Experts of a small language model.
Experts: 48 experts in each of 7 layers, 144 SwiGLU neurons an expert, 4 picks a token, a softmax router.
Below are experts of layer 2 (counted from 0) of a mixture-of-experts language model. Rows are named router (the router's row for the expert), gate (a neuron's input weights, with its number), up (a neuron's input weights, with its number) and show model dimensions 96-127. Each number is 128 + 24 x the weight over its row's rms, rounded and kept within 0 to 255. Numbers have three digits each.
Before each expert's rows: a language model's description of what the expert responds to. This comes from a sample of Wikipedia text that the model never trained on.

# expert 18
It responds to: Short two-letter word pieces inside longer words, such as in in delinquents, end in splendid, er, ic, ot.
router:125193122126121155171097148143140183131114166122112123085097090144135110119085125102079164141127
gate0:163146140151105134129134088132117136083124120162154156110096093145092138170178109140128110126109
up0:134122135124125180128128135132137149070081112107103168124140153118128108110131100123093110136147
gate1:167120140131139137104117109127060125121123174130122129124114125115128134119150145146125145077108
up1:140120113109136153115111094130120106159125137094116126155057156089151145124135098124146134124117
gate2:114108115147127146125161131181155109131136145101159171137099154126165115121123143113114125125143
up2:130114169085152118128137149117138117125104155119182126115099104144098112163137112116167111128135
gate3:150100081129116101116128127151142168148153143158114170190105127137113111121099108129097151128106
up3:114135137159105107142130118120126138127150171093140139089158137135113178119134160148135181140114
gate4:115126131143123108153141156103101139147138141114099105124148130134122110189092142139108132138102
up4:125161116114120127103140139116143108160148134134147141103141115109113154145137123136134113166102
gate5:094085138145141143132152107150107110122135139086100133110155138153109091152131133087156134118145
up5:140116108139139125110089115117144129124124117122125098134083175102113125133129106084168162090175
gate6:113077135126135132123065154144131150150130152138134128100098152128119110116153138099171097109151
up6:156151139147103082155140177076144138088161146131111165102133127165142161126122106159145150127092
gate7:161112091126123148159129117135151112132135128131113181139147130123126137108136143175184145088163
up7:109148127117105108140115088114127176116143098103121113112136137129163087114137131168153096126122
gate8:129127131118137114148095110120125137169117152153118129166149123197118090136124093109125109117136
up8:144123112114120148119136072075113137146134102172133141107153102124163124154098115141115092090142
gate9:175108097123136132114135130156136128106130208107133133122114120106128140135141103166128172129127
up9:094101157102138079135140108102113119130139126097130110164108082153101162151107083104142113114109
gate10:132119126139096110084173103150165131142157125124131143152137145164130098105094100132177110115135
up10:083107124111106103123126110152129141133146118155141152127143157145135130115134101132127128089148
gate11:162183102131131162112110114118128110127106081132076155170132115135120102136139062100158122153166
up11:152177155129131131131114114166129098128166124128132130115154111108126183126106152140131123125081
gate12:091149159099153124156141135101111131111140169097126169138085123111128134150141118124172149103135
up12:088136110172094150141066131175124119165182133125137154117114106158158110114114145116113109091105
gate13:135157110185161109084142157126113128131151125098118170157139140158163129116138141125150116108085
up13:131138096175173113153102175125182133145146132129112099125093107116148098138115119134161132135117
gate14:108162164113121130083154113056132158142131176158140151134167120202119136137139073176109116120062
up14:087123124086150141148145118120109143108107133129146142150129085133121130141144174130074122161152
gate15:117131118095141106157139158135159090104144140142127107125097125138129121068128130104116148169135
up15:119140163135135109132145112102126120125141154122114111121099132129142157131106139150100112173155
gate16:118122198132113130096195134135114112106164113129075125170145116153158132153137150112132147183117
up16:105135154117126102133101133101086141129109109117164149176143093103145108124135178182103098127117
gate17:137109171104164097151166146126098093119104130129116128179097152158143107127128129109111110120087
up17:160120166157116121141180141109106165127142111126103089123144138098147135108122130146130160128109
gate18:189127171124126134104141161097132136118099172143136141121136145132115172093132156123113147129157
up18:135132134112128098101157165107115144133179150107089121133160091152150161174139153131086155170134
gate19:149141105081125138080133133112169097118164151138108125128153151190165115123148098146158151139174
up19:123130109173122106122127114096166090109167099186141161106160157129171137147135138097145097186159
gate20:122130142115122107137130092145109115157096092132112129137124082126096136132125090147151107098120
up20:141137114104183104101112100138116139119083195111162141116095151141125146122123124126144098100154
gate21:115162116105120109094112132152113126118122097126135109076130128151145120143135180134118136133080
up21:126153128141120105104166107140147095131136125090129179139146143133090160118133132153130084079156
gate22:104076121153138126193122158129115123115141103117154147135099093158140101093134131117128132130131
up22:133114146163168120173114118144095159155123148095120154135081105134105126159143133155135136109141
gate23:099133107128115181116124106133169127147135161143120164173156088107176121126178130141111105121125
up23:167110125134123122128154152159098132126131111130105100130146163124146145128153124110139113122156
gate24:122079124112137123104111125097100155105121140120123143144108123184164111140124108148162133108117
up24:107098134142100142102144163109157159073118118130119136125132109103127153127156101115130089145111
gate25:134139121120144125128148108145147138104146112120179167125160115100142090093107114103118160110131
up25:121153123123123165130115187145132112101113122117168157122099099136123145110162126171140150101119
gate26:184135131107144137140155089115134121078123141139104126143147113113128137144168083149130147158112
up26:099179112154144129119116124138181165091126119100132075106137145122149130118103094161124110156127
gate27:137114058120145155137157108137198154146163142103139154143118118112156157109146102108122116134142
up27:129134139123104128107088100107156147115088095136116144138155133139170095107132141172125121142110
gate28:129123126145120146150141144138165182130086129114139069132101108118139143147138147148137115109089
up28:115128127118164177115141125115126127110161101112062163141140150128130132091124119165116147139157

# expert 28
It responds to: Field-label words in infoboxes and headings, right before a colon or line break, such as Area code, Full name, Location, Total, career.
router:157172099142142123111124136136113099099125123117088115128125111120126150128156189131139163157157
gate0:150164064107108151149136135110097119109162079096134114148155123123139072107113153100162151143125
up0:130158066100108138106154129117151124110148128108149131196124148133138099119156124105122148177082
gate1:099105098093109150110128093140159137126162140152132156073111169103144124127142144132124086162155
up1:145125131124135173129124135146121149108134150144128132129080159084121140116115148134104097141139
gate2:145098156145131145109118099119114138132140124109109131134099158118074169103091126119157110127134
up2:115109139109091112110148145144128115161052150045177155136111093110123112141163126151117150155100
gate3:135100165145153167102112127110067121169132142147104130117162149123089144156156087112108094136118
up3:105130126152122155126161114159072139122153061139101149091129100114119140119124156122188116127126
gate4:156149119142139152120133102150118110155086127085116120126131121107159144142130119119120132102125
up4:105137101131153110105137136181126181091155122121126152081125131141154155146115136116103151160110
gate5:135107169098148085127133160121134086148115116112099173112108153126150138127185093119101132118104
up5:160129151155100158146054134133125154115136144125103128103172126146166109096122122153094095128142
gate6:113125144128154120106071129095101102148131170155095086129135096166118117117146074119113128097120
up6:160110158119104151099161104169109098163103136120152134157143149138123135114166110154114187133098
gate7:089119155149144121150139145179118113132109085153119118141153149117108132107068103121146169191136
up7:144102173171143102087158110132114134088168129142113112108074101117127105138119054106139136128172
gate8:158097112139173173102144158135137117166174134155149143133111098135076152127159142160193122104135
up8:132117125056106112141125148158129161116122120089139121124136159187095105164141120122140140145160
gate9:175158137163145147117100154135135120109130109126105117111102174152105135102129139131152114151146
up9:145165095159107131110125135137139147129150092124176150111124185169107104150121169141079136126140
gate10:066147086066138136086160153132133174128125141116172156149153140098123131145123176093109133129120
up10:155123099139145082145137114089115143138110157169102116120123085149150125141123108128130117075147
gate11:168113098117169108130106127120165128122129124127110104147120159104126139120103121074161141100153
up11:102131134126144137139144167147162123108109053132145124144120133127154100111153160202094145116115
gate12:137158109149122109076126090127135158100142144124139129133103130123143147147134212133128135120157
up12:159120132079134102137171138106081136134115123130146095134120133148151107146090177107128180109133
gate13:111129140099155124125151142131145135096149161108109133101115153141153114139140112091143163109098
up13:135146103101115130107125154085140112152157144127127073135104145137096114112069127070081116122126
gate14:145148151136130131102132123143130115102126132145116113098116067118182122141108105144094161139111
up14:113133119146094123088113162134153139134115151133069091073143119139117110109133126086109166127112
gate15:140135134174126165097070138123148145165141112097176119113173147173110149167155126114133120152113
up15:109117124119087135137129161098098156138120122123141101135139149034100140080105153120156100167140
gate16:152131157092177167127104099128131115123087117126108112116127100108096149114177141136118170127121
up16:104123136094176152104125134130076154067147123105120140119096073093152108142116144113147152165197
gate17:149140130128121120109094173090113118122127115137114147112174159119145138108133116098123167104122
up17:105134167129127124117153143097117128122129107121134101088146100103134184157085137177121169161173
gate18:109147126123080154137121189114142147101110133156112109111159144150097130107146128141137106154152
up18:156108167098154136116115120148132105115161140167127094114119124135102134083146104159133130106152
gate19:148152124130099094098133164146106092113149107138076133150171106078136132098135186101129139146153
up19:126111176140167107115111137135099125121098084123153160118112138083144095128093134113153157121078
gate20:139108133107116110141097125135102108175122174171136098071102097141148121127133095142142113122162
up20:117101078143124064103145122131166104133112156124138096170125134139195178115094119104138148117108
gate21:121127109105143173119108122138136122140100122144122121151134070119105136154117159102144146179075
up21:064114109082094121153114100124167128149118171144161095133106111146159118152120163109100128112077
gate22:161117100111162133113165127156116119102169105104136103110138073214114146125132150124155152144181
up22:208150132152127147125155106129165154119097151088106126118119144122120113124151099084141118114212
gate23:114105109117139176102098179180133119125119113125141117091127138112138136137150132140135104140136
up23:141133131111101163131117150126106158102121132124126124139107100128157128174131068104085146161114
gate24:128137100104128148139125130114133161146151151083136137186138147114127114120186150140132099186133
up24:155133119160118130143141096120136120088173123135123149109114140167086165126138109138122157116112
gate25:143101144109127102089150132087120119111125133110090168163106165129095141128130135134151140100174
up25:126116110163127143140127095089208084114099127176144110148085137102102138143123125104145195131134
gate26:076093145155146112162131107141169133117142084084099166106112104075128116123069103142126109097123
up26:146166158058148126129145156122163143164112107123082132104154131108126108108146153142055145153088
gate27:121131101156120128106130134131130129108112104138168118135101176102098130104104100139160103097123
up27:093138132130133106156140111116099152128121098149138133128099135117138123136138115097120134119154
gate28:125137096162099084165107136119105129093148153140104145126147133108145116165150129113121098106076
up28:160113137162122118128139122102148142136116159128110125142167148127104138169136077153144128133081

# expert 16
It responds to: Noun-ending pieces like -ation, -ations, -ies, -ity, -ism closing a word, plus whole nouns such as school, year, area, system.
router:147146099146144186136130132128135153138105128086146110103126098119121151124094138121150191108104
gate0:165126149116125092178142110096126123149136086112120127150129132133097149151150157141157185129161
up0:136154154193132106117132121106106101157141084069136138134138114136118122166149129137166079155142
gate1:164139121125152140110158143135130148134169175118137112163158118122145119152141157144049121156126
up1:157123114124128130112111087106100150132112107144165162084163051121145098147144074107122143118149
gate2:140127126109110149140211089133100123128131132160110153161133162081119088105089111102111123121139
up2:120083121102126141114101127134067146170124142133162129108111170127164086121083088145162142146115
gate3:109081137123135130090126124132186114118168126161111126121146180101127150135101121147124108129104
up3:132131111141124120107117097136141092131134123125110135177115124123117147111127098116127176145167
gate4:121142145142113152146091103123121097154136136135155124103142128115127099098145101126134139099143
up4:127162096127132162092131180148140150143146113152106111088126102131150130100110093172157115125125
gate5:094129129132118101113087153141154125140106140134130127129122128130165100092116124132096081146107
up5:117132165148103140122118152122145109121152108116113168130083130137110110072162135123134143136110
gate6:056173135131090146115111137155161135095120119129113130096107104135161135154123132126101125112159
up6:091174096079134126124122115132128100143086128106119112150125119140137134147128154142132153138083
gate7:109135155126107143184134131113105115084137144137143122102088190167110097066127124104118064122135
up7:125147099115114162133134160091147102130175108152134095161094105151162112112119129112141103152087
gate8:089101161104151155142143113126087172137135092157110151118162131119154126146138123089153110145098
up8:153092117147173110131115132124132172125096179155147161146138140132134152142115106111139146139111
gate9:105163138089142134116119128117140126133131104147134121121164098103117129124126185153088128119104
up9:117167124100131102118103141093159113102100116114103097108100101097134147133097135104092117120147
gate10:103143107149133098083109168171151115139172173086109118161121149121106152141146104122142148108161
up10:144135117135162129109116145087126076132141120126115188168125123125129116121129167115141124126126
gate11:137141202114109163139146180125149114102127138108112158174127107111143138122117123157115144137093
up11:121155101120163132114109099091111136141175120062107124108152126169130176115164128160136110091125
gate12:156096109162116147080168131134163138133139116158106132147144148097167091121135129124127151135098
up12:156099147151153163104155109172112119144152112109130137123109070077096075151099116168132113173118
gate13:090154099132139139120151145097165150155125114173107107124120115097158051134134117156135098117096
up13:140153150143120102143105130132164168109097123122092113154119129114080142117156117098149136116136
gate14:113105083067099087104153171149108119138115170116140147120129149166124117150129151155102129101153
up14:124162122122155159153167100176120110141097141119135133133138115105099127145144147114101096116153
gate15:072144117106126045146088165135157153105127139124089164139163128119181145097137129093143123151154
up15:104085133129112107119107133093130143147162141177103124141127119115126080091096097106136119122126
gate16:122130147105146148138144102123139109149142105079176169121089096113129127126120139093083128129128
up16:087153102154156163113095170115127170091145089155137147139076125147121100130137064152136132146102
gate17:133135162111092134174124109130135140133130151107145137144124178120093099122142119130114126115148
up17:141077120151145134110148149131118110120130129107141139163118129038154143154126094146098089077107
gate18:155125119150127141168108150139157115127110088139131165061083107114113131133123105120147123113093
up18:099170099104110110128134116131101108131093150119161090140101116089148139096081110103112141092107
gate19:147099129167123135152115140134121138079151107144120144090105158155095146116088117112160139149118
up19:119114132133107107125143140129149079150144134129108159140111143110110150100136163120197157156164
gate20:136105142153132152124088128114153141138118146126158142134136151127157094103134136132149129079104
up20:150150088123103134113143124093113141134136110097138135142148105114105097173133114127114099162152
gate21:132128119133142130135094123137132123145181113159114140141100143093125068128145161145167120130144
up21:131151131138159151138139156138073124104144113111132116143148152173118089107160121154115126174139
gate22:173082139155136111124095122140123107128151151182154127088134160160101114159127120116123114149160
up22:143101139138129133127134151110126134130192126120083122140132135124095125104100091128107123143129
gate23:130157150107102135103111147131182122142108097127145126138107103132092134103151114127123189107143
up23:130085118135092158143132149151150127111155111115096117162108133095087104115138112120074125140147
gate24:116119118112112130144181119115158105125161175103129108128108146173135119132149111147151140154142
up24:126111147158124134143157172121148115152154137142093128112148123133108098157150058083138134120178
gate25:135044131141119163134174150157077141135128151147071112120131153132099133131123132161067155126151
up25:145156136176095164164120104069132116166123159151153096114099176165150102118104127132155119105129
gate26:133137115103125090118159132126095139132122146101111121099126174133092124099126122118169135143137
up26:145108173147113152174145078154136090146164125140128124120137114143112090107113141127110092136144
gate27:141138101142103104112147144128152118124142129101111145181167152155073148161111085098109101108110
up27:114154135134093143145140127075130085173144116120126151144100120081192098131145070158119127089108
gate28:110103119138127122162122170124070171145130117166132123162181143111139108144095162075151143147178
up28:091122118104139098090129120107120143124135082134127179125129127115091081113092090152111122081098